config.toml
n_layer = 10
d_model = 192
n_experts = 128
experts_per_token = 4
d_expert = 32
d_shared_expert = 0
activation = "swiglu"
moe_layers = [1, 2, 3, 4, 5, 6, 7, 8, 9]
n_empty_slots = 16
router_score = "softmax"
normalize_top_k = true
routed_scale = 2.5
balance_loss = 0.00113
balance_bias = true
router_z_loss = 0.001
init_std_router = 0.00894
lr_router = 0.000894
vocab_size = 16767
norm = "rmsnorm"
norm_eps = 1e-05
tie_embeddings = false
optimizer = "soap_variant"
lr = 0.0111
batch_tokens = 65536
seq_len = 384
train_tokens = 276200000
steps = 4215
dataset = "wikipedia_en"
Below are experts of layer 4 (counted from 0) of a mixture-of-experts language model. Rows are named router (the router's row for the expert), down (a neuron's output weights, with its number) and show model dimensions 0-191. Each number is 500 + 25 x the weight over its row's rms, rounded and kept within 0 to 999. Numbers have three digits each.
After each expert's rows: a language model's description of what the expert responds to; "comes before" lists some tokens at least twice as common just after its tokens as in all text. This comes from a sample of Wikipedia text that the model never trained on. Tokens count by the router's weight.

# expert 56
router:505523486534521522507504521504512490506485548488527482452469446490494497558522541532497520495523490535488470523523520546525509506486460483439521502516510461472498490484522484497473509472500481546547483482525465504496525515485527529543532523510523494466478510488526483483469511507533521423488494518525552439495533491523532481436490515479500485469508488522496517507477513482497513466494521486475510481502508518564526490518533508494493513505506537510493473469548470510548561475500510476531505468504504524469531535505488488515475473473483515489536488479499493509493524492505478501
down0:507511502458467519508462467487480492519518536466485457496506479518507517524507475471484524526536519532518520518488499511470478483499479494521512485500543446484540463496470465469531475486510541482507465541489518482458478513471516480475471513501508505510515548533535504503541515510533469447523518503513458480522497484508498503481474510458471494526476547459514541492529487499511536512465512470505517459448491453446436459524538488473492501464524509529539494512492510510499513490461501509509507467519529483489499488518477496466522494519507460484458520526526478466504474473477517514
Description: Digits and infobox labels. Final digits of years and numbers in lists and tables, such as 2017, 18, 3rd; also section or field words like History, Species, birth.
comes before: " |", "–", ".", ":", ",", ";"

# expert 1
router:512560480515540505515520499473513481537470532510537490472464479483525509521513500536478528497543507496471461522507537526515556505438474479442510513504526471478495502514503465526469513508477491508561464454530497526487522513481542514516524511500538483495467543472512465495483494458515480462468484522524524492485507492499517473466520493496493488485527501494447496534471513490515528487464533480471524487492504528532503503522497502492500537500538531505485482486524458515525551485462520492527485486513501528500529560513492466523461466502506500454525456476500495509489530497497473529
down0:436551509506491535455529478479484454510535503499504478511503515520459480476510543512475496502475499497477468500463481521490470467477479535478521505479508474506492536513485507526487539495493524512489509467477506473457480507522544487468472482477489472511519526506523538481528484514515494478457483460450489487512458473517480502519526445494519527457512463493510527526514484551478505505486540462484497536490497455509501505507508454509540507510491528500484454528442502517495534532504451478499480528484507477520468512473463513492509489502478449487483531489487535495468436482515512497
Description: Opening brackets and dashes. Opening parentheses, brackets, em dashes and superscript openers before years, counts or attributions, as in (2017), (778), — Ali Partovi.
comes before: "1", "2", "born", "S", "M", "C"

# expert 14
router:534554505502533514528520509492520504506483514495511510473493486474540514515519518522467495507513494509492490529518508495508509475472493467482503525505516463499476482501532465549485506468472499562529466473533485503496535502460542514537510518512521496439468499489535492505470507492531461453497489497521543475476513497504556482483518535470479493495498507506497510513479517477520523498476532473494525483466495529518512461499524510492500533520535520508500459458512457524563547477456502488550520462526488520494511552520490478531486490497509547487535470496450491560470496486471460524
down1:496461499500491479494465490427468496492494479496511491512467524484477489526524490502512487518473477480504474483473496455504529507499456504474452538526495537470526506540568525508452452533526488490524488514475505479488470480453539476503462503504534521521457505498484476489526469518503483529517495488524539534482527491516452489434498474524506523506525500496518484479519508484514504488507516497531478524511504492473428492496494551481497481465506534498474491488455492522486461461482470494469481512532508492533500451514493515473510503511553472528500490512521454525455471492496487480
Description: Table column separators. Pipe separators in wiki tables, especially between header cells like Pos | Team; also semicolons, colons, bullets and See.
comes before: " ", " Candidate", " Team", " %", " Title", " \""

# expert 9
router:494534476533515486519510526495516476505490556510529517485481485504531504499532520505489540460507530509515481519514510514528528487506511488475509512516510481493458498489538462490503544506429503509555457484528426514476490479476550557518529510499533488451507551491512484478433478480510492486437469479534580478486496489468544505473548500482486509483505509478511507529495520485532538486467507456493529471515522518538511490509496517495509495515509506536476475486514472509512522490467532485517491510514499508482530516500523474539486481501466507498511498496484494508466538484488473525
down0:507450554446517505490499490518515490505482496484494477491477536537508503511457536497498521491489518513463512493511566529513476500468520497500472458452514480527460527510531502480519520504531488503461501478523478513479507483508484556472468516461537507530497497512464530520480480459477446465500423507452474530486527475529529480519493480508475480523465544509521475532487478507508461535496505494502497502511472488544494524493525535548478514496479498518494548494459483499496505487493514472496509486521502463472483485517503511486472515516480505502483496501505518490537492441483569463
Description: After "in" phrases. Noun completing fixed phrases after "in" (addition, order, part, turn, example), plus spaces and digits of years after "in" or dates.
comes before: "1", "2", "9", "0", "8", "ético"

# expert 33
router:524523464521503507536545476515542484498498535490509499467482485494516499523537479532472522495550534508479482513517538553507516491496474505458500497507508503500479486488526487520488514494497474524498496485524473552482514515444535532543506505504530470459503531478504465478469498473575484470477458523534517479477553483494510470484509540464471495491520503488491523526479503496507510494459540482448522448473521517507497501520509532467521520492533497524460475486520517506522505447495525483505515483509521528483505528510488479520474450476520514466530475488492477489498515484440485561
down0:468505510504501437529476509518518496473547551487464469490527481499502521459512494515505477467473507474490466514506524505484470479499511527498513538472512524504500490483496483506522534495551487463475512484536501452473489431511434460498470458506536518525484522493481510445461478468491487537488497507522473487534516497515469509545502468485494545509495488501458518506476498535569468515499518483488497519523510506507496495502483486544474460453518455500529493479509503496482510500511530498521495541488503457521504536460463508474481487443477469510518510504514517466499540487506499531
Description: Month names. Month names in dates, mostly after "on" or a day number, as in "On November 7" and "on 12 July".
comes before: " ", " later", " II", " –", " after", "ision"

# expert 17
router:493544470507521501525509510495517487483458530488555515488480487501503503511543494514480519496533539522470481524512541535507526476471503480491556531526511445462490456499509490496462549509478509547510469472511494518482537497463537531506526514495523490470471548474506488485433515479524474484493473500513514479505518482468519487497517517472498516496539497499477508498438507498500529461490525451470545495485519504551520473499529505511504501517526519524463460466511447512512551472499530500513507462514471495451516539506525488503486474507480493482501501467482472530488534483494495551
down0:505491435503549524513471499545536484539472505476491538471533510505512496498501497513467483526499579533480472495517514495508499489531524518519524480510436492499512487491502498499501497472516476481518503509486496534520478537478547532489491484500479557503508507550471531524528493493464482477549490482513495499565520486469481498535460484501505551524477492487501523530500511546496472481514483476525498507518525457547508554486476490495484466526457525482507506517479473448501540483482510501538520509529469501464488494518515503440485506511517502488474522513497506505497451528486490549
Description: Year digits. Inner digits of four-digit years, chiefly the second or third digit after 1 or 2, as in 1853, 1973, 2018.
comes before: "0", "1", "9", "8", "7", "2"

# expert 58
router:517553479515518505528527536510512498503477520467508524493489475490513478518508492508484549482507512502489500542524524512528519476472482492479507541503507471495455474499519467519480507505442499554552472472526500539501535485465556515537512526483535511463505531478533485506462515468540489457495487493523514477467490511533548485491501533461478499490528500515494516523454505499508519475492502491456517467467524521520500471483536515496543521506505527519503482461524494536543512470464508493536545454520500501490514536494507466533477491517511522478535502454472476544477496498510470554
down0:492459501550513520448437420510533507493511485547538500511514471478488445497485468505503498526508501506440536481495509488522493516500486520462521464465492505486517507466476505468566483495502508512514467546494460526516514480474492486521506485500549510523471477469460483546497484541480511485513479502502485535511442484455472499523500508465499504453500528506529492526515523495498464502506497521520485492508496511535499514519521491492476450541471490531525501500496501492486469473515494455501488507511507489487538484502502505528541535526549501470470525521515464509498491512552510533
Description: Table cell pipes. Pipe characters separating table cells, especially in succession boxes before Succeeded by, and in election, sports and discography tables.
comes before: " ", " Year", " Party", " No", " Succeeded", " Preceded"

# expert 4
router:509542503508542497526515495500525483508482509516512471480473503487511534506519484525470494482510510521463438516528517515505516498470468476479531571496527500478497462499525470516453524490505502519507488474524502552476526517450552535503508535503529471493478549489537480472485517455524475500451478523523527465504541489493511487480516506476453507470541475485463493504497528468520544493468527452484503476503498502551522500516506498499507537508530516528447474492533490540537519481482543493504491479506473536485503527518515451530450484508493485504510502491477489528469492493466480534
down0:480463505502503506486493474522512494483511552446489470505501512479487487523537512525507550560506512512498489499507508522460548470449481506520496516488477483523462540494469524528514525492494508478459503527522475476459484476489522521468483468534466491462494505422495533508505488487515511457548486550488505513457455473525480528472494477522519484522492528465520500528497471477482458526499514505465458501520552514482501507501477519463509463489462529503486507544499515528496473503489465521500516505514490532494515486487536464526520490563513511482520518490466533493456485475525488505
Description: Score and range separators. Separators inside numeric table cells, mostly en dashes in sports scores and results like 3–0, 6–4, plus colons in times, pluses and minus signs.
comes before: "1", "0", "2", "3", "4", "5"

# expert 12
router:498532486519534489535512510514514502495477509509538489479469457515522503515554496505477536482522532529486468531516533553506513490489503485475529519514564486462472454484512466519478534491485486505552478470531490512498523510500531511501518511519511470473465548453510475449456514455510498488464451498510524458485492499489519471475542521467479500492509475495478514525443538497497520455454504480481524494503506527532514501500550518510502513510536513528486479483512464530539538497483548485526501484525500529469534541514507471525496476516515506491517487503478494526474522468493475543
down1:511553501472507475472450509490535519553509503481494515521513514496462477482520527516459484509460509472498503462460510503494536520503525442517562496498549580494482499513518481499478512479501471535513486471510503475505446490484562489489522467473499510518516523489511499467509548495496492504476451452448515488457542481481475509523493471484489506547532505503521509457511500477481476501502519503492535556501458517505503504474522486489509509496497525512463505503509483497503511492486486510508495488471457500509548510476535484536506528511509531512484524525534482468469457483458510468
Description: Leading year digits. First digit of a four-digit year, or of a day number, after a space, bracket or dash, such as 1-984, 2-011, 1-5.
comes before: "9", "0", "8", "7", "5", "6"

# expert 28
router:511518502521541527521513512510516496511492511518526498476489453502504521525531470537474514485514523535490445513519512530524519504495462464491543517502542489492475467512517466533463517489490475507505517477536485511478514500467515510521521516488500466473482509482517478468421515479522476487457448511512536428487544505481514483456562527462494493484499489473494536495469514477505523497473516474489519494500501534537541492508548536487505507507514518536473473503557477529524517506453508479522510470522484517453515536520485465515495472511526490493526494486483489513459526455489469508
down0:538507477505512494520557493537457469463476523496485547486487518507456516493477494468536505502528503503467490492496501490507489535441507489504527523496502554490509461529502511491518473502450444484500492488490508514489481492523512521503490519490499546488494519508485533500486495497555463489546532497515485470553527477489470555530486510523503456491474514491520515465471491543476486492514523440489516505447493507514483535476487494486471505495518562504429536462507457501476494496526541467503510492502487513498512476514538503541503483491496452479487555482495488492506534496536492492
Description: Leading digits in tables. First digits of numbers, mostly 1 and 2, starting years, rankings, vote counts and stats in table cells, like 1959, 2003, 1,981.
comes before: "0", "9", "8", "–", "5", "3"

# expert 61
router:520525514517537480511536494511524508532494523476533521482468463522529520517534472539481497490517498540478470541509514523521510495482436504467523498516541486489461460472502486520486530491494479507499481489537484513488528552443537504522519512506537472473489508484519468443489533476507487467470466518509519461483520500489527464450539526485463513470500502475484511508492524480540517491494517495484509470498495539522522496521555532461510524500537533517489502466526494500539542501455518463509500479524489519481490546517503473505473467498526510484537466492492463497499545479456483525
down0:463510495477494488474492463467445477488483537494490503515451517485538495512516475505472575490494501499511511481496469479507462460451488508501508491469506482502485518499497516504494545470484530421483509525512518475471473497519488492499498536500516526537507493491490481502481516514511473507478525484496509475499508481450456499502479551475451480503458500507485448495485483526483490495521488475513478527531525452425460478497518525520475516472495546503502486499463476512472515511524441472448529487501480469480503501510471552526519517495490516493534488547522494536469490530520516510
Description: Time units and numbers. Time nouns after one, next, following (year, season, months, days) and numbers in sports or legal tables, like 360, +1:02.
comes before: " |", "%", " |\n", "0", "5", "."

# expert 19
router:502535477524515488532521533503524503518453520490540499489478476463520507491521497528482525471497555511498460513527517537520504479462476488482526525486520490481467470491514467502480523485463477554512483489507482551464511509449536526520521508485506478503476558451501475475457525456519502500451485500514513474465525510488533478450518513469481489479503494502483526508455535471493511504450496450474516489485530534518488504492547516503527501487522498528467467470547467532522532483488524502515501461543488504477514530495509467530498480511504507497521481473483487496469533485475471550
down0:509499493500568519466480453553515483458472489500480506470491505519474511515508521541530512492503471497520506505518468528492533478557564502489528480522489451522511556516505500516459506456498505502502517504497477505493502464497497472548487509513517544523490477522472526492477516484521456499558498474542555460517486468451477514474494465495514490494514433514497483500487473467519501502521524488516470504484500494510453501467469533466501508481485487498525483530487488514500480508529501484530502501471484488523494480541508514433522499474471486448544488505542515544504482492511495503
Description: First digit of dates. Leading digit or space before day numbers and years in dates, e.g. released on 2|1 January, In 1868, (2009).
comes before: "0", "9", "1", "2", "8", "5"

# expert 31
router:524555509502505513490534487505536523490499526502491482497488485501528499507520469529483519514522493532511470531514505509524504470462486501510491542514569502483479441498509490538478532491477510500528469479521501529499559542481543524511545523533524491467509537468529477456489514461516481477491469521560540481480533473490544490468564527481460497479528499503488499542474509504528512472492513488463527479475482500538519478514520521476492520493545514535488474473549495528537527485457511503539512485530497511497503518524510468516475473488492514483548484497491489530474493488478466529
down1:489484532503486495492521521511505513512502464455488538482521539460513477481477517446512512495489500502536534497491511501547488552492517463486480472488470510500507503489465466479512558505522508492500526505517428511511485557479513490488563482486513511519550484506509484457466515506484462522489482483489521503496506529432493538485516517495549524511479507528438524539537511517522501516503464511460536520492496506505493514453505532492506467472480487563522526497526485510490515485472519511477505513506474507483461482502452488462456479532508490513470468493507541504498486504470550514
Description: Table cell separators. Pipe separators after numbers in statistics tables, semicolons in list data, and coordinate or unit marks like ″N, sq, ft.
comes before: " ", " +", " —", " .", " −", " MPC"

# expert 55
router:510535479536516508533506524508542504530484530481542505478496487510528494514509513526492492497537526529496443520567531555504503458491477469475503493504513475492515490506529470526467534511473467503501499475529431517490514516481523521512517501508502479480462513495500463484465514494522477478467482527513552438491539482501517487500520508471490516475478465477489510496472531455505528482487543456477516474498488554538552492496523521470497510495513529522467464474526481503505565506472503477532518467509463517489514532511504475528466479510511541508515463462487487483490528469488478508
down1:489448522503525527533518493450507476468494477550475532519536526468493484458501510480481480532506502498515503501508499493482556476520469483513487478476523502519442494480458488486505491513507540522524456470489469507496470523497514468507478528478530494511492519483464498503497517521494513495501490496531472471503560555526553516498485517498528501503453488480517473541478446469495512524479448489544478452525476497498471469493494518517457470487531503526503544492501504489508520510506500470495488526433537521495498551509518562521521466500494505514507470516491518519467485454521497520
Description: Blank table cells. Space tokens in empty or leading table cells, especially election tables (Party | | Candidate), plus header words like Date, Apps, Image.
comes before: "1", "2", " |", "3", "4", "5"